{"n_layer": 11, "d_model": 320, "n_experts": 64, "experts_per_token": 6, "d_expert": 64, "d_shared_expert": 128, "activation": "tanh_gelu", "moe_layers": [1, 2, 3, 4, 5, 6, 7, 8, 9, 10], "router_score": "sigmoid", "normalize_top_k": true, "routed_scale": 1.0, "balance_loss": 0.00138, "balance_bias": true, "router_cosine_scale": 14.0, "n_groups": 4, "groups_per_token": 2, "init_std_router": 0.00647, "lr_router": 0.000397, "n_head": 5, "n_kv_head": 5, "head_dim": 64, "vocab_size": 8192, "norm": "rmsnorm", "norm_place": "pre", "norm_eps": 1e-05, "positions": "learned", "qk_norm": false, "attn_scale": 0.125, "tie_embeddings": true, "parallel_block": false, "init": "trunc", "init_std_qkv": 0.0429, "init_std_o": 0.00914, "init_std_up": 0.0429, "init_std_down": 0.00457, "init_out_by_depth": true, "optimizer": "muon_variant", "lr": 0.00842, "beta1": 0.95, "weight_decay": 0.019, "lr_head": 0.00545, "grad_clip": 1.0, "warmup_steps": 200, "schedule": "wsd", "decay_fraction": 0.813, "decay_shape": "linear", "final_lr_fraction": 0.0, "batch_tokens": 32768, "seq_len": 256, "doc_mask": true, "train_tokens": 210700000, "steps": 6431, "dataset": "wikipedia_en"}
Below are experts of layer 6 (counted from 0) of a mixture-of-experts language model. Rows are named router (the router's row for the expert), up (a neuron's input weights, with its number) and show model dimensions 240-319. Each number is 128 + 24 x the weight over its row's rms, rounded and kept within 0 to 255.
After each expert's rows: a language model's description of what the expert responds to; "mostly gets" lists some tokens that are sent to it at least half of the time. This comes from a sample of Wikipedia text that the model never trained on.

# expert 49
router [147 137 114 115 138 131 166 113 150 136 161 104 115 159  81 115 171 162 156 107 145 135 138 122 152 111 149 133 162 129 133 160  67 149 125 118  99 164 181 116 153 127 156 171 100 142 123 121 140 101 169 128 113 167 118 125 144 131  76 169 140 136 114  86 162 111 164  95 154  97 140 117 121 161 126 135 177 150 113 130]
up0 [132 137 148  98 141 105 147 153 119  94 138 117 128 145 121 118 110 155  95 132 113 108 146  85 108 190 104 113 132 101 170  83  94 147 138  93 112  93 124 131 121 121 113 183 111 124 105 141 136 107 162 162 126 154 137 142 120  96 139 168 102 123 165 122 113 108 133 141 117 133 100  92  97 148 137 166 131 181 107 190]
up1 [140 137 140 138 172 129 132 131 142 169 124 115 127 130 121  82  90 103  95 149 141 151  82  99 168 129 118 118 112 137 141 131 173 157 102 154 120 126 111 103 162 132 132 117 145 161 184 155 104 135 120 117  78 147 137 138 130 125  55 113 128 147 127 138 146 113 111 162 132  66 159 152 143 149 138 105 169  86 113 137]
up2 [171 149 131 122 127 110 149 117 167 110 127 130  83 102 140 111  99 138 124 144 103 113 151 113 114 121 102 119 120 127 108  89 126  91  99 164 153 138 145 167 135 103 115 118 125 138 154 163 109 110 150  99  99 143 112 154 111 149 138 131 129 137 108  98 139 131 125 162 150  93 165 113  98  94 164 138 123 170 111 165]
up3 [168 119 147 183 135 115 117  65 137 113 143 139 131 171  92 104 123 149 137 148 134 114 138 115  88  96 102 105 139 115 141 139  99 159  86 157 131 100 104 150 116 122 130 115 117 137 131 157 117 131  95 129 148 127 107 137 128 118 152 126 130 152 107 145 133 110 144 111 133 172 144 134 169 141 118 135 117 132 131 152]
up4 [100 138 165 152 131 114 124 128 125 165 155 159 114 164 162 120 147 117 113  87  87 117  83 138 137  87 160 144 167 105 119 135 110 117 159  89 137 150  95 133 140 114 145 169 137  74 145  84 133 135 134 110 109 117 126 145 138 106  70 152 102 164  79 129 140 153 157 144 126 102 164 159 102 150 135 136 113  96 126  76]
up5 [152 118 115 124 128 103 151 110  83 160 136 100  48 168  91 114 159 130 168 106 138 126 146 161 127 118 163 129 142 143 155 121 139 129  95 169 110 114  90 121 141 136 147 171 110 143 162 142  99 174 123 126 119 145  72 112 123 131 118 135 155 149 107 124 148 115 130 114 149 117 106 117  69 137 173 141 146 146 130 110]
up6 [127 142 117  83 135 132 199 134 123 160  93 119 113 161 102 121 112 129  90 131 124 104 121 132 151 124 100 110 145 113 117 106  93  99 140 184 143 158 145  92  97 147 117 105  93 143 104 123 171 104 147 152 121 115 146 127 125  92 142 168 127 127 135 156 142  91 104 119 122 130 152 119 183  99 156 152 124 145  87 100]
up7 [109 149 104 115 125  81 142 118 154 145 103 120 126 115 155 145  98 140 102 140 104  88 115 114 123 108 120 137 119 121 147 129 120  98 135 145 141  86 128 125 133 142 132 124 126 112 123  88 109 149 143 109 125  92 134 156 123 104  88 112 119 108 144 155 181 167 138 131 160 141 125 128 135 112 147  98 113 124 111  92]
up8 [139 154 129 116 134 117 104 123  86 120 155 124 121 150 160 116 126 134 123 155 136 133 144  63 110 126 166 137 132  93  89 112 110 123  88 154 110  55 110 195 140  68 174 127 106 108 176 126 131 165 155  87 126 109 117 133 142 119 128 160 146 123  93 127 144 155 100 119 156 126 167 159 142 132 132 118 146 104 128 121]
up9 [128 174  95 115  99 175 165 102 137  89 157 129 128 127 126 126 144 159 138 131 150 136 145  98 133  91 111 167 106 139 170 140 141 115 130 171 146 124 161 120 156 128 106 148 111  88 142 159 140 142 128 118 140 169 102  89 134 103 146 113 102 124 100 120  91 112 138 137 140  91 115 114 110 171 141 167 136 134 112 106]
up10 [138 135 120 135 110 168 115 120 122 119 105 156 168 135 120 116 114 111 133 150 121 161 143 128 147 154 126 124 107 128 136 134 133 118 147  91 124  75 153 121 102 142 168 143 153 137 134 125 160 157 167 150 109 137 169 104 154 105 105 133 117 127 114 146 118 108 164 163 130 140 113  86 113 132 157 121 108  91 146 153]
up11 [158 131 142 142 113 133  73 101 125  94  96 113  93 125 129 128 133 121 142 145 128 135 159 139 131 144 140 113 140 119 150 178 124 141 125 106 172 104  98 143 125 134 139 139 135 140 146 125 120 138  92 176  80 121 103 146 120 163 145 142 130 115  93 136 131 103 117 164 124 165 129 112 122 156 117 105  72 138 117 150]
What it handles: First pieces of capitalized names and title words after the or a comma, such as Car(digans), Per(son), Mar, Ba(chelet).
mostly gets: " Pa", " Mar", " Le", " Co", " O", " Na"

# expert 47
router [144 101 124 135 116 129 152 141 102 133 138 133 149 116 101 143 126 101 148 113 167 207 128  90 128 119 134 156 148 136  76 134 133 138 156 130 144 130 164 134  91 136 124 160 151 160 143  84 179 149 106 138 122 132  83 169 134 105 122 108 142 145 155 107 151 132 161 157 125 112 118 147 137 138 128 133 151 186 114 128]
up0 [137 128 163  98 157 133 155 120 103 180 130 124 157 157 164 142 101 112 131 152 107 101 163  76 148 113 124 155 126 157 133 131 107  98 119 150 144 156 140 162  98 156 138 137 120 137 151 113 137 139 128 137 143  79 121 141  95 134 141 109 121 118 147 140 107 118 140 136 125 102 139  98 122 123 110 155  93 165 148 122]
up1 [112 160 107 159 142  96 149 107 122 161 134 138 161 116 123 100 147 137 161  95 177 140 133 122 182 117 117 105 123 151 148 134 101 137 108 123 183 119 119 131 155 128 119 173 145 120 154 101  65 128 124 120  93 116 133 130 131 152 145 118 160 106 159 109 156  84 122 142 152  89 197 177 108 102 138  96 113 136 135 168]
up2 [125 155 132 131 143  99 135 124 129 171 131  72 120 112  95  93 141 146 131 162 168 135 124  69  92 101 120 135 164 142  94 130  96 123 120 114 103 118 118 146 137 142 127 146 114  66 140 110 128 131 147 146 141 155 128 142 142 113 142 118 143 142 177 175 137 125 129 174  86 103 129  91 121 126 116  99 137 148 108 126]
up3 [141 128 104 119 133 154  98 154  65  99 138 129 143 109 139 121 105  98 105 123 110 105 151 104 102 130 166 133 113 143  95 131 120 144 134 134 105 169 134 192 144 135 157 125 139 111 147 116 114 156 123 119 100 133  86 122 121 105 161 148 143 150 170 197 147 159 116 121 147 117 140 153 150 140  91 129 120 133 164 109]
up4 [117 100  81 103 131 108 126 133 134 120 115 173 109 169 155 132 152 170 103 116 102 161 126 124 156 129 120 104 124 149 149 134 147 143 121 179 146 137 128 140 115 157 125 164 124 121 122 156 100 131  98 117 161 156 144 106 107 145 148 117 172 173 142 110 162 163 142 149 143 128 150 111 165 122 121 127 121 108 126 127]
up5 [111 133 105  80 165 144 132 122 180 144  82 149 162 169 179  91 109  93 164  99 118 144 127 118 171 139 130 143 106 116 154 156  82 131 135  59 137 126 120 140 130 144 122 129 125 148 136 118 201 155 159 124 109 154 147 127  99 112 115 109 117  99 122 139 119 105 155 127 151 120 108 139 171 102 161 125 129 130 118 133]
up6 [104 126 130 103 136 160 117 112 145 147 131 166 142 140 149 188 123 130 121 118 154 138 138 110 169 134 164 130 154 126 101  88 124 148 137 119 120 140 116 152 130 168 118 111 150 117 130 117 140 106 137 120 128 168 170 165 146 122  93 123 124 147  97  78 127 143 111 110 120 118 137 128 112 148 117 142 128 103 148 117]
up7 [ 88  99 144 101 119 127 128 154 110 148 119 140 162 129 105 109  81 113 120  42 140 144  86  98 153 112 131  84 138 143 116 143 112 144 143 151 111 153 139 111 107 122 147 148 123 120  93 128 155 143 127 134 138  80  74 103 114  94 150 153 120 132 116 115 116  92 171 163 101 109  87 153 125  96 145 130 147 147 160 144]
up8 [113  98 107  86 103 111 113  91 145 153  98  97 138 125 118 150 149 106 128  98 105 150 142 100 149 145 141  99 104  93 161 114 171 107 126 112 148 165 116 107 133 118 121 130 116 154  97 163 128 151 146 165  70 117 167 145 105 128  84 142 106 138 118 118 155 110 151 162 159 126 164 123 147 129 142 152 139 114 133 156]
up9 [138 160 104 142  94 130 111 113 131  97 118 139  93 105 116 148  73 162 129 158 150 103 100  78 129 142 116 107 103 107  73 158  84 122 125 186 128 140 140 128  91 118 103 180 142 141 117 114  92 153  95 125 153 127 118 127 108 168 131 117 162 169 109 122 148 123 164 108 130  87 144 132 145 118 140 157 136 134  78 124]
up10 [134 118 109 131 100  79 164 164 115 123 107 160 115 176 115 175 146 110 146 137 177 131  99 115 108 125 133 156 104 191 169 153 128 123 151  89 131 146 119 132 113 118 125 139 101 115 100 128 111 140 136  95 167 135 143 175 143 129 126 134 145 129 123 116 168 154 110 118 180 104  95 165 143 137 117 123 157 112 131 130]
up11 [ 93 137 143 134 107 121 106 107  80 137 150 127 135 130 119 148  89 132 119 140 144 131 165  96 119 135 124 146 170 115  98 131 139 111 156 153 192 135 125 157  82 146 121 125 132 157 125 145 165 159 167 136 113 147 149 147 154 123 164 115 128 163 121 134 112 109 143 141 146 136 116 122 137 124 126 151 157 118 105 147]
What it handles: Word-internal stem pieces after prefixes like con, re, dis, ex, followed by suffixes, e.g. spec-t-ator, Ex-tin-ct, normal-ize.
mostly gets: "at", "it", "ai", " general", " there", "eh"

# expert 22
router [101 153  93 135 125 122 135  78 159 124 134 124 191 151 126 169 112 165 102 113 137 139 177  97 105 100 131 116 119 134 148  85 108 115 147 149 119 112 165 131 102 137 186 118 118 134 167 136 120 180 187 113 138  90 135 129  99  80 124 138 125 143 114  87 156 108 129  87 139 112 138 147 154 127 107 123 150 148 137 104]
up0 [162 149 110 130 129 135 172 151 103  85 135 129 115 126 149 158  87 150 138 139  94 161 160 113 138 118 131 116 164 111 145 105 111 140 139 156 118 100 119 104 153 101 140 125 132 121 146  91 147 125  88  84 161 130 102 118 107 113 176  91 117 104 173 133  97 119 154 114 100 107 130 122 198  84 148 104 164 159 104 119]
up1 [113  92 140 159 104 143 125 133 143 115 117 147 131 147 108 110 120 171 124 137  93 135  90 127 107  89 125  98 103  96 172 127 165 130 111 176  98 109 113  79 146 133 115 132 156 111 132 146 141 159 142  96 120 100 105 119 135 105 144 143 127 126 141 135 127 113 104 131 129 120 116 121 118  99 137 105 158 122 128 124]
up2 [141 131 105 121 162 142 160 140 132  96 122 124 153 128 155  53 120 140 120 142 133 111 135 120 163 132 142 141 162  93 145 167 148 129 101 179 116  85 125 155 114 147 118 122 110  97 138 103 136 169 149 135 116 136 121 117 134 120 116 130 139 167 136 108 114 166  98 109 126 144  93  95 136 136 130 112  85 121 151 133]
up3 [120 139 111 126 158  79 120 105 164 124 137 157 111 114 137 120 188 115 119 129 113  84 136 149 103 153 170 127  89 105 127 143 107 111 150 120  52 102 118 126 137 144  94 124 100 101 117 119 127 103 117 128 127 142 148  74 139 120 161 169 133 113 123 102  81 127 114 118 130 114 172 102 164 156  88 147  98 150 112 151]
up4 [115 128  98 130 110 152 135 162 131  93 100 171 180 126 135 150  92 110 151 143 110 150 146 144 103 142 130 127 107 116 125 179 151 156 161 106 166 148 127 117 134 163 128 120 139 138 121 169 137 129  82 115 122 116 135 101 153 110 124  91 165 142  99 118 129 133 149 156 182  88  80 131 177  87 134 132 163 118 153 108]
up5 [174 151 118 131 106 145 156 125 167 124 126  99  95 130 121 122  94 142 149 105 141 140 136 157 144 133 109 131 116 110 148 125 137 112 148 118 184 100 123 115 163 146 107 109 126 132 161 126 117  80 116 116 144 111 140 108 113 143 143  90 136 154 111  74 147  93 138 168 137 123 109  96  92 137 123  95 108 125 130 115]
up6 [ 87 113 143 138 146  88 107 146 146 111 119  85 172 168 138 142 105 103 115 143 104 138 105  85 137 101 124 119 121 143 127  87 154 139 137 121 152 119 180 149 142 102 125 140 131 111 136 130 114 141 129 139  67 121 153 107 158 158 133 151 131 138  85 182 130 133 139 111 109 168 142 155 125 116 105  98 125 158 112  77]
up7 [180 143 122  85 162 154 144 112 109 115 142  99 136 132 155 111  73 146 159 121  88 164 150 106 148 103 142 150  91 163 149  83  97 128 162 156 171  97 143 121 113  96  96 139  93 138 177 154 130 119 131 120 136 152 127  96  99  97 139 143 132 176 122 140 145 126 148  68 141 115 127 146 176  84 119  95 161 148 127 108]
up8 [164 136 125 182 107 118 118 141 132 155 100 128 136 196  91 108 148 127 131 121 142 132 119 130 124  88 115  93  97 131 140  92 106 109 123 192 129  87 144 159 159 109 140 128 107 101  93 136 100 153 108  96 141 105 112 151 129 157 135 114 102 108 162 187 102  89 115 123 135 134 138 143 123 187 185 135 144 162 156 143]
up9 [107 124  99  97  94  74 153 127 137 150  85 160 133 107 118 131 152 144 134 112 157 167 149 110 118 125 139  92 138 140  84 138 115 136 113 126 153 138 133 193 117 108 122 113  99 142 132 145 158 153 126 184  89 127 168 178 124 144 118 153 105 107 143  93 129  84 161 130 145  98 119 151  94  95 128 125 113 104 122 128]
up10 [ 99 112 120 143 117 107 131 103 100 109 135 139 113 159 132 135 141 135 114  92 114 124 150 130  99 138 170 111  66 113 134 119 137  88 149 134  87  77 130 146 127 131 118 120 141 162 129 138 134 140 138 137 100 140 199 101 120 134 163 124 123 107 100 189 106 117 115 178 134 138 165 137 183  89 113 130 145 109 145  91]
up11 [132 126 124 139 146 127 135  97 130 140 124 144 120 151 155 110  59 128  93 176 146 120 122  90 115 147 157 135 151 159 152 156 112 105 127 156 103 115  68 172 120 128 132 127  84 112 162 134 188 110 179 160 114 110  86 128 121 125 128 129 136 100 142 143 126  87 106 110 126 127 139  93 107 134 164 178 137 129 139 111]
What it handles: Raw byte pieces of Japanese, Hebrew, Greek and Cyrillic text, plus scattered word pieces like -tic, -matic and verbs such as giving, create.
mostly gets: " •", "mp", "tic", " called", " using", " became"

# expert 52
router [122 152  85 166 133 137 124 158 115 138 115 108 168 113 116 127 143 128 173  79 118 153 107 145 127 139 137 112 130 133  91 113 124 120 123 137 139 147 123 123  86 133 130 110 110 192  95 153  95 170 140 134 111 113 149 156 121 109  77 149 120 143 152 115 142 121 177  91 126 158 111 163 121 142 122 121 132 128 123 129]
up0 [129  96 160 145 169 107 121 116 132 170 133 136 169 157  91  86 149 129 131  84 146 111  94 105 115 126 154 120 169 103 114  97 113 118 116  65 140 114  66 123 136 111  91 102 126 149 136 123 140 132 138 102 105 119 125 112 154 150 134 140 113 139 140 127 153 117 130 116 125 120 150 115 126 132 139  99 132 104 119 157]
up1 [134 154 122 132  86 165 148 108 134  97  86 147 195 133  85 137 131 123 118 135 148 103 113 127  77  97  85 112 111 133 108 118 132 114  93 107 128 147 153 102  96 123 116 126 142 170 103 122 102 167 153 148 131 128 139 146 185  96 104 166 129 132 146 106 151 173 144 113  99 109 107 144  91 121 160 160 139 111 125 140]
up2 [154 160 100 148 129 116 145 132 110 115 126 135 129 141 133 109 128 154 145 106 133  93 126 139 129 146 157 104 119 129 117  92 139 136 110 160 157  76 142 102 160  57 140 120 151 162 117 169 150 151 147  73 119 175 112  86  93 125 101 147 123 120 104  97 178 179 159 138 113 148 132 138 165 129 149 118 121 134 125 153]
up3 [146 124  75 115 128 112 139 181 148 146 101  95 142 147 127 148 141 158 141 158  91 131 108  85  85 100 156 159  99 105 139 128 126 112 122 138 120 125 188 132 146 149  88 141 135 157 107 132 135 163 148 174 134 103 172 137 126 148 119  79 118  87 127 159 135 110 136 134 121 113 161  91 177 104 151  95 127 123 151 121]
up4 [136 123  82 111 157 124 150 129  92 105 124 149 117 182 138 143 106 160  93 133 131 110 154 133 199 135 116 112 191 110 155 144 112 141 139 156 122 123 161  66 130 101 108 140 139 146 116 158 143  91 124 122 127 147 144 110 121 113 122 109 109  87  91 142 156 186 108 151 130 109 105  85 105 138 152 133 141 123 103 153]
up5 [118 124 152 125 144 141 100 149 112 122 151 142 128 140 123 150 101 151 152 105 114 126 121 129 107  70 149  96 191 149 138  92  81  72 128 130 142 158 109 125 127 103 157 126  99 135 143 120 111 130 107 184 130 125 152 120 134 116 139 160 106 129 149 146 118 103 162  78 111 150 168 142 135 111 164 116 110 131  91 152]
up6 [168 103 138 103 124 150 142  95 127 133 138 110 153 115 124 153 105 123 104 127 121 138 152 137 139  94 113 160 113 120 101 157 121  78 109 121 120 166 125 146  97 121  86 126 110 160 112 131 156 149 151 156 111 109 101 107 132 135 126 159  89 124 145 141 117 100 142  78 147 139  96 105 112 124 144 120 142 114  77  70]
up7 [128 139 117 119 116 148 122 102 134 132 141 165 134 142 127 183 155 153 120 152 173 152 113  63 119 119 150 127 161 134 117 143  92 142 158  90 146 198 129 133  81 143 143 117 116 116 147 158 156 101 129 114 130 115 140  76 116 126 100 131 135 109 115 181 164 113 122  87 143 121 116 108 134 124 107 145 152 112  70 136]
up8 [154 150 134 138  89 154 150 129 148 147 114 143 128 105 104 201 120 154 153 101 115  88 124 174 139 150 116 146  94 160 127 126 130 151 139 105 125 145 143 152 144 104 150 129 124 148 110 132 138 103 139 110 144 149 137 137 106  90 144 133 121 136 120 125  85  99 140  65  95 166 157 187 151 131 162 113 162 175  99 155]
up9 [ 85 120  91 120 105 140 119 142 118 144 100  86 123 105 138  65 123 112  89 153 149 162 120 139 132 135 120 138 110 126 133 175 156  54 111 152 116 132 120 117 149 135  80 111 113 134  99 130 113 113 111 119 111 113 136 143 119 155 115  92 140 140 156 137 128 111 122 115 105 116 106 137  76 104 118  84 126 109 134 106]
up10 [108 136  73 127 113 134  97 162 151 169 117 139  99 122 152  92 117 101 116 119 136 117  77 159 132 110 118  78 102  89 150 160 160 140 128 137 145 147 110 102 106 163 120 127 103 186  99 156 136 145  81 113 153 135 132 137 134 163  99 143 133 143 123 110 128 111 130 153 153 131 139 136  97 146 104 131 136 194 145 142]
up11 [ 94  90 142 154 147 101 141 146 139 144 105 115  93 111  95 100 143  98 122 176 114  88 116 139 104 110 115 106 152 132  97 129 130 124 102 113 137 109 131  88 151 150 143  99 116 122 129 108 103 152 142 187 118 141 172 130 140 131 107 140 161 104 137 124 157 121 156 100 159 112 153 142 122 132 157 103 103 137 146 144]
What it handles: Short mid-word pieces of foreign or uncommon names and terms, such as Deidrick, Duologue, elegans, Boreum, after de or Le.
mostly gets: "ti", " region", "di", "gi", "ino", "ki"

# expert 41
router [ 83 133 135 148 112 164 150 138 101  84 165 116 139 179 140 166 110 161 119  93 132 125  94  87 150  88 138  96 134 127 142 137 127 111 125 133  82 136 135 151  89 147 127 164 149 147 117 154 111 165 136 115 101 103 106 138 156 119 115 138 179 172 143 108 135 112 127 175 108 136 114 147  93 160  98 147 156 163 135  91]
up0 [132  99 102 157 117 127 120 108  97 159 144  99  74 157 131 140 167 167 107 160 134 116  99 133 118 108 143 134 149 145 123 158 133 112 104  63 115 131 142  80 140 151 128 127 130  96 108 137  95 123 173  91 123 138 118 125 116 152 111 122 109  86 108 106 108 105 101  93 122  87 158 121 141 111 142 110 143 112 124 113]
up1 [154 105 129 147 118 139 134 158 126 203 133 116 131 105 132 106 150  97 145 142 114 128 155  95 122 141 104 141 134 129 147 125 166  62 117 134 124 147 129 148 116 134 131 150  89 106 111 118 122 138  93 183 114 161 156 139 106  79  95 113 119 134 131 172 159 126 138 121 140  72  99 117 121 136 124 163 136 132 185  93]
up2 [135 155 116 138 143  97 104 101 152 110 156 130 153  94 131 109  86 117  95 111 130 112 159 162 138  92 106 156 107 152 110 109 169 114 114  85 107 117 120 139 136 152 128 120 147 105 131 164 161 149 126 128 125 117 111 151 119 107 125 124 143 124  99 129 125 152 107 117 133 120 140 118 146 127 124 131  96 120 152 118]
up3 [100 140 121 158 145 188  84 161  97 102 128 145 140 151 161 117 115 176 146 131  86 132 163 121  96 116 163  88 130 141 112 128 125 112 136 112 101 118 163 137 114 150  81 128 100 122 128 126 136 119  73 128  79  62 185 149 130 127 143 124 148 108 145 156 142  91 120 155 137 105 100 150 116 132 124 185 174 155 142 134]
up4 [109 105  72 130 143 116 117 119 178 156  82 109 123 122 162  89 137 107 105 129 103 121 108 140 120 145 104 108 113 151 151 154 138 101 129 125 121 100 103 120 116 109  99  98 132 135 127 170  87 232 116 146 121 113  89 109 104  91 121  91 173 130 187  82 138 139 152 135 138 118 123 149 136 135 145 120  89  81 126 147]
up5 [132 135 157 121 122 112 129 136 102 113 128 116 117 144  95 103 142 147 111  60 126 120 103  47 142 150 127 131 153 107 147 169  94 114  91 154 154 124 126 183 154 125 120 124 134 120 138 153 137 143 150  93  78 125  64 123 168 109 127 141  91 139 143 128 100 133 144 110  95 116 132 166 123 100  83 161 136 118 123 151]
up6 [117 136 112  93 130 130 152 125 125  87 121 111 144 134 114 129 139 115  85 143  93  93 120  86 137 132 156 104 157  89 113 135 103 112 160  95 155 159 154 133 112 108 103 151 122  97 114 138 124 198  71  86 138 106  80 109 113 141 134 112 147 103 138 129 134 123 117 177 108 154 105 126  70 131 155 132 117 167 131 103]
up7 [113 166 113 120 111  97 125 188 150 125 101 103 110  81 145 115 129 106 148 107 119 130 126 132 136 101 109 144 107 154 125 118 122 147 148 114 119 120 158 146 147 111 154 124 139 107  94 145 100 163 136 130 129 129 147 137 114 105 140 115 133 129 110 112 127  99 106 126 134 113 129 163 125  96 155 114  72 124 117  97]
up8 [110 166 108 126 141 168 155 151 142 131 120 148 150 144 123 138 128 102 167  80 140 117 131 143 106 109 145  94 120  61 148  94 110 131 172 142 147 137 148 120  90 135 101 117 161 143  74 171 166 114 102 156 127 149 114 163 131 170 141 162 128 161 139 111 129 124  76 161 102 135 140 135  69 123 158 160  92 127 151 120]
up9 [179 175 156  97 138 160 103 145  80 112 145 102 123 144 124 123 131 142 142 104 113 113 137 126 138 115 159 103 125 170 160 127 143 105 124 152 112 127 119 167 155 108 155 135 150  79  98 100 131 114 164 143 141  96 129 157 173 128 138 110 121  97 137 104 160 122 156 125  94 120 100 118 108 126 136 133 163 162 119 136]
up10 [104 121 118 107 114 152 109 105 101 122 166 136  94 123 123 100 120 116 154 132 110 108 146 102 157 134 133  71 110 177 133 158 157 150 162 108 124 114 167 128 127  97 148 138 123 120 138 120 145 149 148 109  62 153 112 115  92  80 174 102  93 143 137  73 169 123 129 161 137 119 127 151 155 142 109 136 127 128 139 156]
up11 [118 113 159 154 122 133 133  94 123 136  84 112 158 156 126 128 108 116 158 136  97 142 119 151 114 124 128 155 164 150 155 157 139 143 147 163 163 110  88 151 105 138 138 139 144 104 168 126 141 146 139 156 124 135 127 141 155 144 149  84 171 148 129 166 144 121 170 151 103  99 160 154 139 170  85 127 137 101 134 169]
What it handles: Syllables inside personal names, mostly Japanese (Kazu-hi-ro, Yama-ha) but also Indian, Arabic and Slavic names in credit and player lists.
mostly gets: " Na", " Ka", "ji", " Sam", " Ko", "ku"

# expert 39
router [127 112 119 130 112 149 151 101 153 143 119 110 151 137 103 155 165 140 149  78 139 143 123 104 128 110 141 131 141 154 102 116  94 125 150 138 102 182 140 145 118 116 134 125 152 161 141 131 168 154 185 118 139 129  85 137 131 123 100 119 144 131 144 143 133 116 166 106 102 131 186 136 114 143 137 100 145 128 112 154]
up0 [144 133  96 137 130  92 107 141 178 153  99  91 132  97 158 106 143  91 149 158 148 149  96 171 128 167 138  92 177 127 114 117 131 144 148  95 150 161 157 109 109 171 121  90  93 158 112 151 137 133 159 132 168 131 154 148 133 124 115 150 126 132 142 163 120  94 142 129 190 163 134  73  89 167 154 150 133 109 115 104]
up1 [122 129 149 142 122 102 124 109 115 120 102  79 135 153 132 131 134 139 125 164  85 138 144 105 116 108  89 131 144 137 126  84  96 140 158 116  51 110 140 147 111 170 135 148 131 120 112 137 144 120 157 128 121  81 118 174 173  94  71  81 146 109 118 170  96 119 108 110  59 118 132 128 150 117 131 137 141  93 129 139]
up2 [157 144 133 106 151  83  95 153 179 139  65  92 133 119 117  95  74 111 139 128 153 112 131 109  80 142 138 117 127 142 127 142 103 141 148 129  84 122 125 134 146 125 143 101 129 115 101 163 133 106 165 142 128 130 103 156 144 143  89 189 140 127 146 154 114 130 106 122 156 136 161 150 157 160 120 138 151 114 124 124]
up3 [ 88 160 135 149 122 107 141 134  84 114 179 110 104 145 154 115 180 182 141 113 124 141 169  68 145  97 145 127 143 150 130 140 151 139 136 128 129 116 147 139 138 106 112 123 163 148 149 110 169 121 168 143 142 110 130 147 153  86 132 118 125 104 118 144 130 118 144 117  96 119 134 134 116  96 121 151 135 130 126 121]
up4 [137 132 150 127 114 137 119 107 118 147 110 157 118 138 160 147 123 159 177 118  98  77 125  82 135 154 106 115 144 123 117 117 100 102 185 111 151 134 155 136  94 143 161 104 122 153 119 163  74 110 121 168 111 124 118 137 147 122  89 117 110 119 106 146 160 130 170 109 130 117 113 132 115  95 101 130  89 156 125 127]
up5 [145 122 146 103 125 142 115 143 143 119 135 122  88 156 126 146  77  83 121  96 144 137 126 144 143 100 127 110 136 103 120  96 151 100 160 158 167 106  78 158  80 154  64 167 104 133 113 148 102 154 118  97 117 122 101 114 159 149 110 118 131 111  88 132 127  99 156 105 135 154 129 119 131 148 124 111 110 116 156 123]
up6 [168 137 163 125 125 132 157 134 127 114 122 113 150 151 134 134 172 109 107 109 142 155 105  91 121 147 125 133 130 119 138  65 158 126 109 135 104 127 164 132 156 170 117 121 102 119  92 155 142 112 180 125 133 122 115 171 128 173 158 143 144 128 137 143 177 203 147 106 105  54 127 128 131 141 133 113 129 152 129 124]
up7 [114 148 153 148  85 143 131 144 113 201 139  98  91 139 132 176 123 115 161 120  98 132 173 166 118  57 143 143 142 192 128 167  88 129 106  93 100 135 143 146 124 137 148 147  71 156 109 135 110 119 169 109 123 132 100 117 192 128 105 121 135 170  76 127 113 158 118 118 146 133 110 164 114 118 106 111 149 119 103 161]
up8 [125 116  77 133 165 143 117 151 159 148 137 142 149 114 103 118 128 144 137 129 185 156 157 181  90 107 105 120 114 144 115 128 120 110 122 129 122 128  80  85 134 101 128 115 148 139 189 101 135 148 150  66 115 132 106 166 152  77  98 153  79 115 166 146  96 155 131 116 144 101 100 112 131 129 157 122 102 138 134 149]
up9 [125 117 136  94 132 135 101 139 118 109 102 138 109 128 164  93 131  95 126 153 110 136 131 102 118 166 156 125 135 172 127 140 107 167 125 134 116 184 123 118  93 128 144 108 123 126 102 123 131 118 108 149  88 117 100 161 127 144 102 125 162 159  89 146  93 141 152 107 131  87 136 131 166 123 106 139 129 104 114 138]
up10 [ 61 130  94  90 133 130 114 142  89 129  86 148 129 123  97 124 105 123 162 113 100  95 120 110 106 113  85 114 167 134 143 105 117 157 125 115 102 140 150 121 124 160 118 123 159 143 155 155 150 142 211 174 142 111 166 127 128 134 111 130 105  68 113 133 133 130 180 132  53 128 136 116 100 119 164 127 111 121 141 160]
up11 [ 77 121  93 142  90 117 127  85 135 168 145 153 143 117 127 134 155 142 158 118 134 126 138 130 143 128 154 154 102 167 137 121  80 122 148 115 108 186 130 208 119 103 147 153 127 131 170 128 130 138 136 133  80 136  73 124 143 145 125  62 151 142 156 138 133 149 100 148 108 122 126 155 147 127 160 128 144 143 140 142]
What it handles: Single capital letters or short capital pieces starting a word, name or abbreviation after a space, bar or bracket, such as A, U.S., SWE.
mostly gets: " A", " I", "A", " O", " N", "O"